From a checkpoint of a small mixture-of-experts model trained on Wikipedia.
Size: width 160, vocabulary 4096, 29M parameters.
Below are experts of layer 5 (counted from 0) of a mixture-of-experts language model. Rows are named router (the router's row for the expert), gate (a neuron's input weights, with its number), up (a neuron's input weights, with its number) and show model dimensions 80-159. Each number is 128 + 24 x the weight over its row's rms, rounded and kept within 0 to 255. Numbers have three digits each.
After each expert's rows: a language model's description of what the expert responds to. This comes from a sample of Wikipedia text that the model never trained on.

# expert 27
router:149130119141091130125173132080106118157106076142112116156138167120081132124142135076119125139158122155096121118133117083107117113125120148130118147123092146096137117150159147119140127120151120097162120143105123146121125135138150163099113169
gate0:137128105081163076100125118132170123156116120195118115109121152151099141128086103133068121120143157143092125130110091116186155106124112159140127133176118152129107130128130128074149101170149128108125127158142157129118125178135112125127142125
up0:117120115083148110158182125079114079111150189140140095106095128091114096134109118153077102138168132129123126131152122144109103160179158122135128140141177128132103171138085125113114125177133142116143130138113159178143133168147111101112158138
What it handles: Headings and non-Latin bytes. Byte pieces of Thai and Devanagari script, heading words like Biography and Career, and country names like Iran, Brazil, Korea.

# expert 44
router:167166123127133117131123138127111117110145111131118162108120114136131184123130180125116140135135164164118176144140088115107121083153133117156171159079136140111153125120114151113134149160161113140158097133123120105116131154118135174116108145
gate0:118103168113114151108125122126112128118063120109094164117137145121143116128112146139111114132112103102113129131090089103136099149148119130139147114104119190146155119098108118116114147136149087134150209110124128078089092120140132132107145125
up0:125131122117119126119123117146150171142098104118130133101129137102075132139134156100123114108165097084167120150134062114137096109119108134145155150094129194160128109104113133114110150119127094167132129190123067143127103141120126093101142113
What it handles: Commas and semicolons. Commas and semicolons, including thousands separators in numbers like 14,750, dates like November 18, 1883, and list or clause breaks.

# expert 25
router:144102102117129126148154085126150132098122118151092139133142135127117103127116118118093103094161141210135122139107120120125122154178099135108110121077175114132136129108135153103097130118108130107141111091107106124127080132136145126088113100
gate0:079110098164090108138116122080140147111080120096116124110099139117115109104154159140149155096123163148111117134093144132101103139091162140108163087148114112110135135112145078092150126091098109132121126087127151166110134130139105107124127123
up0:080114100135101105126110095085183133154106100123102143114104145122094088148139164127153141112139119122176126177094133143132116124094140143118135165156139147111120123114140123095104120092084130114114118100132111148105115110131116092129119127
What it handles: Conjunctions and capital initials. The conjunctions and/or/& in comma lists, and single capital-letter pieces starting names or words, like M, C, Ar.

# expert 6
router:150119112110150136100140102119160101093111120133098118174102118117128157152145146119132127144157112153118117132124128100110143096141136139171130127086105156127149155108143139123118116139156109107075106108149133132129154156150154186116073117
gate6:111145130147157127145117111148150148153164103120128135143130086149107130092153118132153109122154123129081119143148147146086099083115103101082107118125123186126134115162197095170139123150144115133107123150107107150097103095080101100129112111
up6:162096093125136078143109132121129113095102153107097139121121164147120112148144118107127138118128165143170100155108108109148101164207161102127114116093099129110137134093101140135094154145112093128110112145170149100114127131187143140143122122
What it handles: Infobox lines and digits. Line breaks after infobox fields and digits inside measurements, dates and table figures, often with km, mi or coordinates, such as 58,000 or 0.621.

# expert 43
router:122101125100138118127125122111148123131118121100098167132123115186106128136143126117139109112151158152102172149116111111071115093168157101126138075112141167143156146148124151118117129113115127141160119142132106105132114150108127155111116122
gate0:124131120105138109133094132185065118148112144134133167136116130081134103112151095135117107173141115107150139108104117114162080153151146123141091153094181135094129109130114147143139128124120154120109147129164204137097102108113137131109104116
up0:111150133162132145112138142111120162128115105125115127133137138165168158156161135128179126127131109159132101113143156160093161125120128114074140121142050113121152145115112158130105102130156125110120101122128081089221140185132147119134158128
What it handles: Main verb after subject. Forms of be and auxiliaries (was, is, were, been, would, did) right after a sentence subject such as "The property".

# expert 17
router:109118107124123124128168141135126153086093103120128163184102135107129136158163163123125140132147166174128126124137074100104148139098174123116138107135114140131133162121114120142112122138134132120074093135114196117130133158110130163140105127
gate0:121098111132094145135129131147121110082090136140155135142164131106150110133126118129179143142142155104139114146129118143091186153106154131119112143107109179178135164116121097136089144123153116128114094166186142128085095151092145145132099171
up0:119120124129154135146106156110141152149166125122078122126129178185106159127111125168096128133127097142128135116095128113174102097143088119141147118129126099097110105120109156103157130117134122137127139066106124127169190139159115139120172106
What it handles: Latin prefixes pro/con/sub. Word-start pieces pro, con, sub, ob, trans, as in non-profit, produced, protein; also stray digits and letters in codes and lists.

# expert 21
router:186138085155143116124144114138119089124117137120140122165123135135091152135122141114126142160140197127136111112137091118131113107145093101136125116108138146142143134112159113158131124138126080098118093137132094125166113193149108126081075151
gate0:160107121090109134146118123138116134088090140122063124129109104070107141120098108156097107121121113116123144146110110142179138141114123117130100120155121133131145108123119117111145072157148101138125118086100102132134157173136117097124110140
up0:118165163139139144116153133093127137135153101164174094087142120125143107120110145123120119104135128144120114108181128123132115134106102170131131126155092128125131138114191131153125131107071169177119137165122114154125115115136108155124106111
What it handles: Place-name endings. Endings of town and club place names, such as -ster, -ville, -shire, -ham, City, and Angeles, often in sports or transport text.

# expert 63
router:151086101133159121135143123111131120114120115169142162167107139127129147124136133105126104099131142133153133137100121080124120100136125083123155097117107144111145154114132106133104162142158154122156096117087111127183146144101182129144092173
gate6:130160160122112174100146121108139132124136129097125127165120135126082131156105109138113104139139123142156146117118193139153151128160166123143118107138109095127066151157121144078157136154156097132095125167151115102136134102132140163144148134
up6:170136136073150119126137129110106121140140153115168119111119112170147142141116156164159102122086141116133160141129147135168111117147129186158116092133104158106100142139106104101122121145128105131112130171165147092123134083127134107132138113
What it handles: South and East Asian names. Pieces of Indian, Thai, Japanese and Arabic personal or place names, like Bh, Kh, Mah, Izushi, Mangal, in cast lists and tables.

# expert 7
router:131085065135115096102134128089129134107111078145128102137145144106086135118152117075136103125140125143110055159126063099145155083138120122147124088114127139122135145147151132114127138133130162124125131131133163118170130169123117108115148149
gate0:156153146136112161102128182106097174131142137123107169161132079130069135180141144178112101128126101107127131103152154140091123152088128156112109145125104159145091082140110157127183091144129148164120122106094135137139124159114131102126115121
up0:095097151118117126119129044147156079130112117131096137108138168106160144088146112110143162108125158161098138107119091131086126096154130112159146107152128155108117164169116079140115156117109125097139138147151125098114138154123113123122137119
What it handles: Line breaks and headings. Line-break tokens ending sentences, list items and table rows, plus wiki heading markers like == and ===.

# expert 28
router:092084113157134096105123133117168110091137134097142150152117152100109118125153153113117096119133102186146092145107117121165137117158150119112133092126129141131144143098127166103108124127133142136110131143107107107135105146137132155091090113
gate0:161140146144123159131131112154143155144114137146161129153120098097103130126140121146097112109110128120135118093113151096138126129152120134148140114107088124076092164122134152123117104094116121119162154104116125172180135116127172133129164119
up0:115109127155168092126130101105089103130104109106149123066152073139119147155135142136084095166094172117116097094171113116143138094113108130165120146141132203134105130152128123114154099161167097150126152150123137115164115121127137158165118096
What it handles: M and prefix starts. Word-initial m/M pieces and Latinate prefixes cont-, ex-, im-, cons-, rem-, as in mixed reviews, master's, Imperial, received.

# expert 8
router:145121115110143153134145112129151108121166079130090140175101123107135141118149169089142120153123122162133138155145108073104107146149168099138156141126124113112167132121156119115113158139104119128129099117112126121166093191127137169139122141
gate6:154119177122154113152159082154130178133125103128126143059166159139110105123141130098134160111125140132148116124146148119129113155112085134164187104127139128139126150125158148132161127130096133182130085143157129119143113155115148095117190077
up6:140126132107112094167165108140130155146115136109076167101143158134118126142150153122156149138121130128136122140131133099118134145113103148128202129109105113133097123123134132132141175144085092189115080170134145129130079169145129106116154086
What it handles: Digits and word starts. Digits inside years and ISBNs, like 19|9|3 or ISBN 9|78, plus short word-initial pieces such as f, typ, bec, bet.

# expert 52
router:123137112125136145138130118122132119114104108149127167151144118134119132120131125169118140114178161169127129118164073133113156099120099150166113075131126130151122126109172103138113149140163121130088073113147134119132177161090119118127104092
gate6:144124098110122121115147148145117104102103091109125130156145100126107160117154102152124149112170160141110127106093136158151153146118115119141104117122152152161109121140173111134102148099135214146134143145122113134138110160079120143145170132
up6:105106127141133135138112116152103118114148121119124119136140090146167101104162110148132132101104157121090154123138147146167153168127120139126158116114111108093084135121130096152104118116202153136132102104136144122110103137109111137156123102
What it handles: Table separators, diacritics. Pipe and space separators in tables, prime marks in coordinates, and Slavic diacritic letters such as č, š, ř, ž in names.

# expert 31
router:151084117136146097142133151100126105113129089124133135135133133148101137145162160082152099100152112145129114164120120125113148134118098125153152099125109126074124130137110125106090143128103110152159112098102119128143105162130147108076124118
gate6:114138119097159121123147132088155181105154093151096143150169125144155099176121116113153135130129119082130139149117140105152141170108137107134135181130157128095132144155127111119069155146129171106118100082142105114118094158125133134147143124
up6:120112176145133078118158166053111117120118120151174155150124131104124155107142135128134176135124147132127134133162154126104097119117166110164092137113112151127167126143147168138124141106144134118136142134123158126138196110125153138134144159
What it handles: Year digits. Second digit of four-digit years after 1 or 2, as in 1915, 2007, inside birth–death dates and in-year phrases.

# expert 9
router:126115114168117121145141104162117117094112118133136095186123151128102163145132143084140122106148145128133124154124108118131136145167123138141145121094154146088131123110126124091141123140160105131104091122119129113156127124147159130058112120
gate0:107129106141105107128152146129117169143119085086117128115130086130119134122072116143160142132127145134115127090098109120109115138115138139176176139135129113123128090150151114146177136118127165128172105142079128174117171113185120068081082145
up0:157150136181137132165166114140125116118124107121133093142112166089103113124140159111147141165155135130164152106091086132097132076113103167107169115126119106078152128135147139133102129135084130126156123151121115142125164164110107121112111150
What it handles: Art/Pat/Mac word pieces. Inner word pieces and name starts with c, art, pat, mac, per patterns, such as boy-c-ott, Art, Pat, Marc, and table pipes.

# expert 59
router:149121089121158137121139147129174123108092093141121146115150143140091214090153127125110107132196125158106138146146124124113131124143128130163158115125077172162108116132097121128126099121193101138136116121100114107136084137135186145143104138
gate0:149153122112162141151119079156120147153101155112132140108139122136150104104158115145166151147117153143126115131125120160104128136169091084132125074112165147126138056095120131128161217171113118176088109130158151119090126093123128082137113103
up0:156111150111169185134148127154150132153110115143142105156161134130166126122160101155157114152114121159101151142110118145140182144164156113152147140131143132122100151145131142114119099111191098102144138139126132156119169081124066128157111149
What it handles: Articles the, a, an. Articles the, a, an, its after prepositions or at sentence start, as in of the, in the, At the; also table separator rows.

# expert 37
router:137091088116155141084121110130157113113114122127145125141142125125143129142167172134143144129110147163152121139127073074115153117143136098136138108098134138138180161124128161112124138145128122126093098169138122107111124153111170145107126105
gate0:125102106128145141155129096089137113117107125137154147124151114106112124138126154140134089146137130124134109174149131076132125186093140137141113096121095131122177087151113125104151145134134141145144142119176128138116110135151128157087145106
up0:114128117132128096100107150117087106150117125108113164134069168153134131091128145122141121117108158134107157099119120171101113132133145155124128146157066105151110119122123150170089126133127165125135166134103105144108123111159116131184126126
What it handles: Participle and verb endings. Verb endings -ed/-ing/-ated/-ized and participles like used, known, built, often before that, to, by; e.g. claiming, asserted.

# expert 55
router:136123121123161089135173125111144147145146121122111126144122154114127193154146125119125103126152122167117127151124139127143140139172106141158159112069107148102154103107123131172130136162144138132111069119112121104128096127141129134152127115
gate0:148120107095144134108126155113138176127165133120162148061157125132105133146098081116164136129119131085147099130109100137104160153099170121129172134120159173113089103136108110119110134122101080120121129140113144165109099117156146112123114097
up0:178123184082143147155086155188100133127140125158106101130122126179105102099130128152120108080152148143123134130136147165173142106151091133130109142149115178143097156112136136118170131132122077132141169147070091119111137155101097133118122141
What it handles: Digits in tables and stats. Individual digits in table cells, scores, percentages, coordinates and times, plus verb-start pieces like p, att, ext, app.

# expert 0
router:133106111119100115166176113117089127116167130121112107141137125146103161143141102122075136104176139149107102123126097102135103117149092133115137125063147169124132143119165122125112176102134117132146096143142115106161113161135139115110159084
gate0:124112086120093123157153085103119122114095118110130114121150143150122131142071163110101141104153151151105135123132156118171101111126119133116131132161152106157119157131174121128186109117093147081108108114119167104136113085133143118134154133
up0:134093164148117123155152116164128167138086114117143124082132137101133115072094162137117125097151150112127135147127133105158142136101166111116141151155134094131146146096145156152198147153110098128152139122112139140104124097123159108099145131
What it handles: Institutional and civic nouns. Word-initial pieces and nouns in articles on places, institutions and events, such as cl(osed/inic/ergy), election, population, station, war, and section-heading equals signs.

# expert 57
router:107110106147162132118137090131104104112142100119134130167123101134134151120136103070123149118147142180108095138112086121135166123129114096150144093108119141155142125113144120145115111119136107144113119140098131101131089171105189139127084164
gate0:106148116161150072116151132094144116145152187140116128111124126147126099126152088140102150127127099135152113078139123126122125185111130128143135140155108138126152132193146155139150116134152146118116098099135156118135124199147107142100137100
up0:110144131150077095143182119120132130105121116164124105098129150116135099168119159109141122137107147132128120127119107149150117078141126128146132134087136185132106147139143155119182137151136095096116144086114145155130094153116126101094135125
What it handles: Years and list dashes. Digits of years and numbers in tables and film or album infoboxes, the dashes starting credit lines, plus stems disc, ann, enc.

# expert 48
router:107122075119126133130186143132133138108148131156098125156099176151098103089098163135131143118161125157154083131127089107142078100145154090113158099112119144145118139139145123128136123140140089133130106132166117154156119106111169143115080143
gate0:152130114135096126138103128136114129132122111097162109171136139147120117109148156138139150180120085107114146163134118106082105121116117135137118076127129152089150144165161186104134095170098091155139135143138117180125144108121150113120099122
up0:133096115131147123098160096121085143140111143151106092132108121109122168113088109113134120127099159120128168111083127130155125072105129086146123145080109120129123164121188139082148158137150117127133126129171125110089118100157142119158182112
What it handles: Stems before derivational suffixes. Word-final or root pieces right before -ic, -ial, -ies or -ian, such as entreprene-ur, sulf-ur, anal-og-y, adjud-ic-ations, polit.

# expert 47
router:127113124126139115123180152124147124087123053171100151186147144137124162097165166111095123129133130136123123150108126109121169142175135104143114097110134143135129152116097107111109130120146101101122106123172130141131137135106159152123138118
gate0:148122121120159134099149115143099102137128119166128143147114093144141113163178153105145143129128153169105142106179157106152111141137140116126098122107105125146111093112131128136112119118139148136123125117133135155142123151088100124130119172
up0:134123112135074110159125098134128131099119140087126126105137137145137138154095168179128125120141120108158147162096083152127103104147126112090158172098121133084159123097139131103139127131110102162156129104101153137109178108163198100087140124
What it handles: Codes and foreign-script letters. Letters in codes, abbreviations and transliterations, such as ISSN, geologic period letters C, Arabic or Cyrillic characters, and split foreign names.

# expert 42
router:116096093094142142137156155111139122111088119139113140166124126141124128138140146095179160133134159153141147164154135127098111126157135092127148095085106191101149124143160169134120128133171126104138105126122108108139136159127149137083124120
gate0:176077145096108134162170143141159141101101095109105095154117086120127115076120159115134150143109114105128165127134125116094114145136105100135076178132151152103117111120165129119170154147132143118139135139120101119102144114122131118156110158
up0:126068124127109171150134166154110178076134107114097084160088127136112123116112091097124135160093162105142147168163133090077096121132102131132160128131094105144114135123165162140158114116096135172124132119120110119156110106153157132159143149
What it handles: Inner syllables before suffixes. Middle syllables of longer words just before a suffix, such as ref-in-ement, acqu-it-ted, leg-it-imate, Not-or-ious, and stems like manag, laun.

# expert 3
router:142093135114172106159157099127141131128106140115146115153156134090072128113124122112116111098158178161125123156128124106106104104181123113112136122135121146137145176161166138135104119129186095124090087121137152131138142128156115092139110117
gate6:139106137166119097179114160136084137122128115118112108142166127123160106122134107156162147111134075097058119099099159165136167125120150135098113167144155112128113125133164124162133149159136152151130110146144149141139137118115150133152177141
up6:089164103111165165114112146134107147140113091139157147128141049116121150107115126126145155140120112142112122123175157127126122184096134145102115148143146100123107080122066104129139125130103161153153125145111118096108129135081105129151133092
What it handles: Census figures, family nouns. Digits inside census percentages such as 74.4% married couples, plus group nouns like children, people, family, students, others.